config.yaml
n_layer: 9
d_model: 448
n_experts: 48
experts_per_token: 2
d_expert: 160
d_shared_expert: 128
activation: "swiglu"
moe_layers: [1, 2, 3, 4, 5, 6, 7, 8]
router_score: "sigmoid"
normalize_top_k: true
routed_scale: 1.5
balance_loss: 0.000668
balance_bias: true
init_std_router: 0.0169
lr_router: 0.00113
n_head: 7
n_kv_head: 7
head_dim: 64
vocab_size: 32000
norm: "rmsnorm"
norm_place: "pre"
norm_eps: 1e-06
positions: "rope"
rope_base: 10000.0
rope_fraction: 1.0
qk_norm: true
attn_scale: 0.125
tie_embeddings: false
parallel_block: false
extras: ["capped logits"]
init: "uniform"
init_std_qkv: 0.0255
init_std_o: 0.0255
init_std_up: 0.0255
init_std_down: 0.0
optimizer: "soap_variant"
lr: 0.00319
lr_mult_qkv: 0.4
beta1: 0.95
beta2: 0.95
lr_head: 0.00705
grad_clip: 0.5
warmup_steps: 62
schedule: "wsd"
decay_fraction: 0.688
decay_shape: "linear"
final_lr_fraction: 0.0
batch_tokens: 131072
seq_len: 512
doc_mask: true
train_tokens: 980700000
steps: 7483
dataset: "wikipedia_en"
Below are experts of layer 4 (counted from 0) of a mixture-of-experts language model. Rows are named router (the router's row for the expert) and show model dimensions 192-255. Each number is 128 + 32 x the weight over its row's rms, rounded and kept within 0 to 255.
After each expert's rows: "comes after" lists some tokens at least twice as common just before its tokens as in all text. This comes from a sample of Wikipedia text that the model never trained on. Tokens count by the router's weight.

# expert 17
router [155 144 138 164 146 149  95 106 127 138 181 105 101 101 134 132 161 118 172 138  72 149 150 168  99 164 150 105 132 142 105 108 143 112 144 109 151 102 173 105 140 133  67 110 190 130  72  90 176 105 123 150  60 152 124 180 177 142 140 107 144 116 139 186]
comes after: "\n", "-", " ", " co", " All", "=="

# expert 31
router [132 128 149 225 120 137 140 132 107 156 178 114 128 109 183  64 181 107 129 139 110  80 128 112 123  81 134 121 116 114 121  84  92 128 126 117 105 130 135 107 104 135  99  99 143 140  50  95 141 117  67 127  95 149 163 136 171 164 115 136 113 128 137 157]
comes after: " |", "|", " It", " it", " which", ";"

# expert 22
router [143 198 110 119 121 142 148  62 140 119 128  69 107 131 163 106 126 102 180 150  83  91 128 147 113  92 130 167 154 118 102  80 103 111 127 108 156 152 193  93 144 152  58  84 146 147 144  86 190 125 164 140 139 135 101 126 155 124  89 136 125 152 118 110]
comes after: " |", " (", ";", " ", " 3", " 2"

# expert 0
router [151 102 149 224 126 133 181 134 179  91 156 107  94 110 163 119 148 120 165 118 124 169 140 175 155 140 157 102 146 158  77 155 147  94 133 129 128 109 171 111 138 160  68 109 219 115 100  94 156 111 103 172 149 156 168 120 166 102  82 129 159 131 151 129]
comes after: " the", " The", "The", " this", " first", " each"

# expert 40
router [116 105 172 150 199 115 139 101 145 157 180  79 147 155 165 123 164  83 148 124 109 160 182 165 151 185 146 128 154 144  87 107  87 127 125 123 150  81 144 132 120 170 116  70 109 139 116 104 158 111 100 149  67 178  76 162 165 143 108 149 135 136 185 168]
comes after: " the", " a", " American", " of", " an", " and"

# expert 23
router [174 106 156 164 200 113 163 109 156 156 108  96  80  68 189 100 143  89 145 163  81 122  99 147 148 149 150 133 112 148  58  84 124 150 100 149 111 146 151  81 157 155 127 125 155 146 121 108 127  99 115 168  92 144 140 126 137 103  90 130 137 141 121 132]
comes after: " a", " his", " an", " their", " its", " her"

# expert 10
router [127 149 210 122 134 102 133 110 171 119 144 103 108 186 190  66 168  93 135 172 145 155 149 129 166 133  79 152  66 166  81 109 133 106 120 106  84  90 157 117  94 130 122  94 157 144 131  98 195 101 123 156 129 135 104 109 210 117 105 124 195 123 164 204]
comes after: "\n", " |", "==", "===", " ==", "---|---|---|---|"

# expert 30
router [100  99 130 168 191 128 115  95 143  78 183  92  84 143 161  94 123  94  88 133 125 151 123 183  80 219 144 102 120 170 107  95 113 124 115 103 152 108 155 137 157 171 149  89 121 176 148 115 127 101 133 184 123 137  76 172 195 194  51 150 115 143  93 174]
comes after: " is", " as", " a", " the", " in", " with"

# expert 37
router [126 151 163 140 126 108  96  95 175  77 198  72  91 151 201 111 101 127 175  95  72 148 120 149  72 159 189 152 111 147  62  93 136  67 145 114 105 104 131 137 143 181 158 119 140 186  87  38 132  55 133 163  82 178 146  44 186 161  57  92 173 115  98 145]
comes after: " to", " he", ",", " and", " He", " would"

# expert 13
router [114 185 181 159 143 157 136  90 118 135 166  93 115 143 187  47 165 110 136  89 107 101  77 162  94 134 100 146 145 190 100  94 117 154  90  91 150 166 171  85 171 127 149  22 167 183  90  95 136 121 106 173  96 163 130  44 145 108 111 161 157 116  90 108]
comes after: "-", " (", ":", " \"", "=", " K"

# expert 9
router [157 203 144 194 138 161 116  90 149  73 219  41  36 138 123 126 155 108 118 148 158 132 151 143 185 116  67 109 101 125  35 110 137 110 132 117 150  89 146  92 123 143 158  81 157 186 109  99 149 118  99 157  78 124 124 118 195 156 107 104 144 134 106 183]
comes after: "==", " was", " is", " were", " are", " be"

# expert 11
router [181 133 122 157 156 158 136 105 125 127 151  55 148 140 140 118 176 125  84 122 110 129 105 147  94 164  60 130 135 158 105 104 176  85 111  89 132 146 108 101 131 176 113  97 151 104 103 104 139 143 122 182 110 164 128 114 177 146  87 116 134 138 121 184]
comes after: " |", "|", "-", ":", ";", " •"

# expert 8
router [114 131 140 154 149  89 120  90 128 130 164 101 100 113 135  94 159 102 153  81  25 126 156 145 117 168 143 168  81 147  98 182 170 114 126  74 142 117 125 108  97 139 130  83 169 164 107 124 168  87  97 139 107  94 147  94 155 123 157 130 144  91 152 158]
comes after: "\n", " =", "\"", " St", " also", " Genus"

# expert 2
router [ 72 105 146 124 140 121 149 108 140 109 157  90  74 161 133  65 152 164 130  85 161 129  27 162 141 155 148 126 107 179 103 191 100  75 158  72 110 124 172 141 102 165 111 115 162  96  93 127 114 118  80 136  90 142 111 148 180  95 107  46 146 117  93 177]
comes after: "\n", " on", ".", " in", "On", " In"

# expert 5
router [103 112 121 143 212  94 145 101  97  90 178 102  94 135 141 105 154 111 149 134 153 104 154 145 132 149 117 124 131 129  76  72 131 163 116  74 121 102 165 123  93 188 132 113 164 122  95  82 103 138  79 159 135 150 143 160 237 185  63 171 130 139 131 137]
comes after: " |", ";", " (", " –", " Best", " -"

# expert 28
router [117 162 117 178 146 117 147  93 155 109 211 147  47 171 131  50 139  61  68 155 102 137 127 227 156 104 189 136 112 207 103 129 136 145 152  63 134 119 144 108 152 148 102  86 145 186  91 110 173 121 118 165  82 141 165 146 163 125 110 142 173 140 108 161]
comes after: ",", " in", " of", " United", " was", " New"

# expert 43
router [113 208 126 235 136 162 136  75 151  97 143 115  98 131 186 130 131  72 144 158 108 136 122 196 142 143 171 115 145 158  73 125 159 147 147 128 131 137 125 115 105 132 152  84 203 137  86 116 188  77  74 156  91 112 149 166 180 188 107 136 157 114  84 159]
comes after: " the", " a", " his", "'", " The", " an"

# expert 36
router [103 148 153 122 175 161 157 129 168 101 163  97  92 104  93 151 191 163 154 138 109 135 126 165 113 142 104 109 105 120  80 143 100  97 144 117 147 141 129  67 135 209 137 111 166 117 141 102 146 130 118 183  99 152 131 104 216 139 119  88 190 138 116 141]
comes after: " was", " He", " he", ".", " (", " and"

# expert 29
router [ 84 119 133 179 134 131  95  87 110 138 178 103  92 131 166 129 138  75 122  86  79 107  86 126 116 172 140 117 130 142  75 112  96 142  67 114 114 117 191  86  55 141 117  95 140 124  83  88 188  99 130 132  97 157 102  93 129  98 124 133 206 114 181 158]
comes after: " the", " of", ":", " in", " University", " at"

# expert 18
router [130 156 143 165 145 139 120  92 124 162 168  52  67  98 167 127 139 126 135  78 126 117 125 173 132 144  76 139 109 128  91  83 149 150 116 111 133 125 152  82  68 143 111  79 237 132 121 125 147  94 133 189 103 135 144 162 152 145 129 156 176 151 143 142]
comes after: " |", ":", "N", " /", " 1", " 2"

# expert 20
router [120 115 147 143 177 123 105  92 127 143 181 113 102 161 197   0 180 125 133 183 120  92 111 154 143 136 110 140 149 123  99  76 162  94 142 114 181 122 137  79 126 148 119 115 177 155 114  87 152  94  37 168 156 165  43 161 135 124  96 144 179 144 137 183]
comes after: " the", "-", " (", " a", " \"", " an"

# expert 19
router [135 128 139 144 144 132 154  94 177 122 124 110 127 203 123 128 128 137 110 145 133 144  82 114 158 172 118 138  87 141  97  94 123 189 116 150 177  85 152  82 107 154 136 121 127 158  84  74 120  86 125 178  91 169 150 116 160 132 119  88 121 117 191 166]
comes after: ",", ".", " that", " However", " but", " where"

# expert 3
router [144 125 151 122 121 146 132  77 133 160 185  99  95 183 156  67 128 116 161 188 113 111 159 173 123 162 105 125 135 165  41 149 124  85 138  96 145 117 141 124 147 153 119  98 129  87 156  70 134  66  70 133  58 210  88 115 169 182 137  98 174 145 154 142]
comes after: ".", "\n", " =", "s", " ==", ")."

# expert 25
router [127 160 158 164 131 119  72 100 120 152 173  88  85 147 109  88 122  84 120  90 158 148 123 113 132 147 119 187 110 122 115 142 119 142 137  53  83 136 153  90  86 144 173 104 135 131 113 125 184  84  48 147 119 121 159 125 162 136 110 106 170 136 145 139]
comes after: "-", "a", "i", "o", "y", "to"

# expert 45
router [ 87 124 166 177 159 121 158  96 149  88 153 108  71 148 173  52 127 128 125 135  65 111 128 131 104 142 141 144  89 105  96 179 155 138 148 111 116  72 158 107  71 187 142 110 141 131 110  86 182  48  97 164  89 115 106 116 144  88  61 141 144 133 100 113]
comes after: " to", " and", " which", " he", " that", " who"

# expert 34
router [107 107 113 139  84 101 191 137 152 144 127  82  94  99 158 104 162 104 141 121 101 160 118 172 146  75 127 137 119 183  87  43 121 134 166 146 152 141 149 120 149 132  76  80 151 144  92 118 124  64 121 124 122 127  92  91 179  76  96 104 108 145 142 137]
comes after: "\n", " ", ")", " Party", " Candidate", " Year"

# expert 21
router [119 166 187 158 133 109 127  98 117  80 190 120  83 143 170  91  84 108 117 100 102  83  87 144 105 158  90 111 160 155 107  89 119 115 135 101 152 147 135  89  60 112  73  87 152  91  80 151 161 122 100 133 104 170 105 154 203 177 102  71 148  97 136 180]
comes after: " of", " in", "'", " to", ".", " for"

# expert 44
router [115 132 134 153 154 172 124 114 105 120 147 102  64 159 133 124 149  74 155 113  91 155 121 129 146  95  95 149 112 144   0  92 118 138 136 130 175 152 186 120 113 190 123  92 169 148  88  60 121 110 105 163  52 175 132 101 165 154  94 100 176 119 149 164]
comes after: "|", " in", "–19", "-", " March", " In"

# expert 14
router [ 70 137 165 187 167 140  88 112 175  57 142  89  93 151 126  95 108 135  97  96 116 106 128 109 117 131 126  99 136 146 105 167 105 104 146 134 106 116 149 117 102 136 140  83 154 103  76 132 142 116 103 163 110 165 144  95 194 137  64 123 130  96 140 167]
comes after: " ", " 0", ")", " 1", " —", " 2"

# expert 27
router [ 94 145 202 149 136 165 121 115 124 127 154  89 102 122 140 103 163 140  86 163  89 153 165 186 118 140 114 128  96 171  52 131  84 126 147 147 141  98 144 111 121 160 124 104 133 180  94 122 158  80  89 155 105 140  94 110 144 115 123 111 173  95 171 177]
comes after: " |", ")", ".", "==", " ==", "==="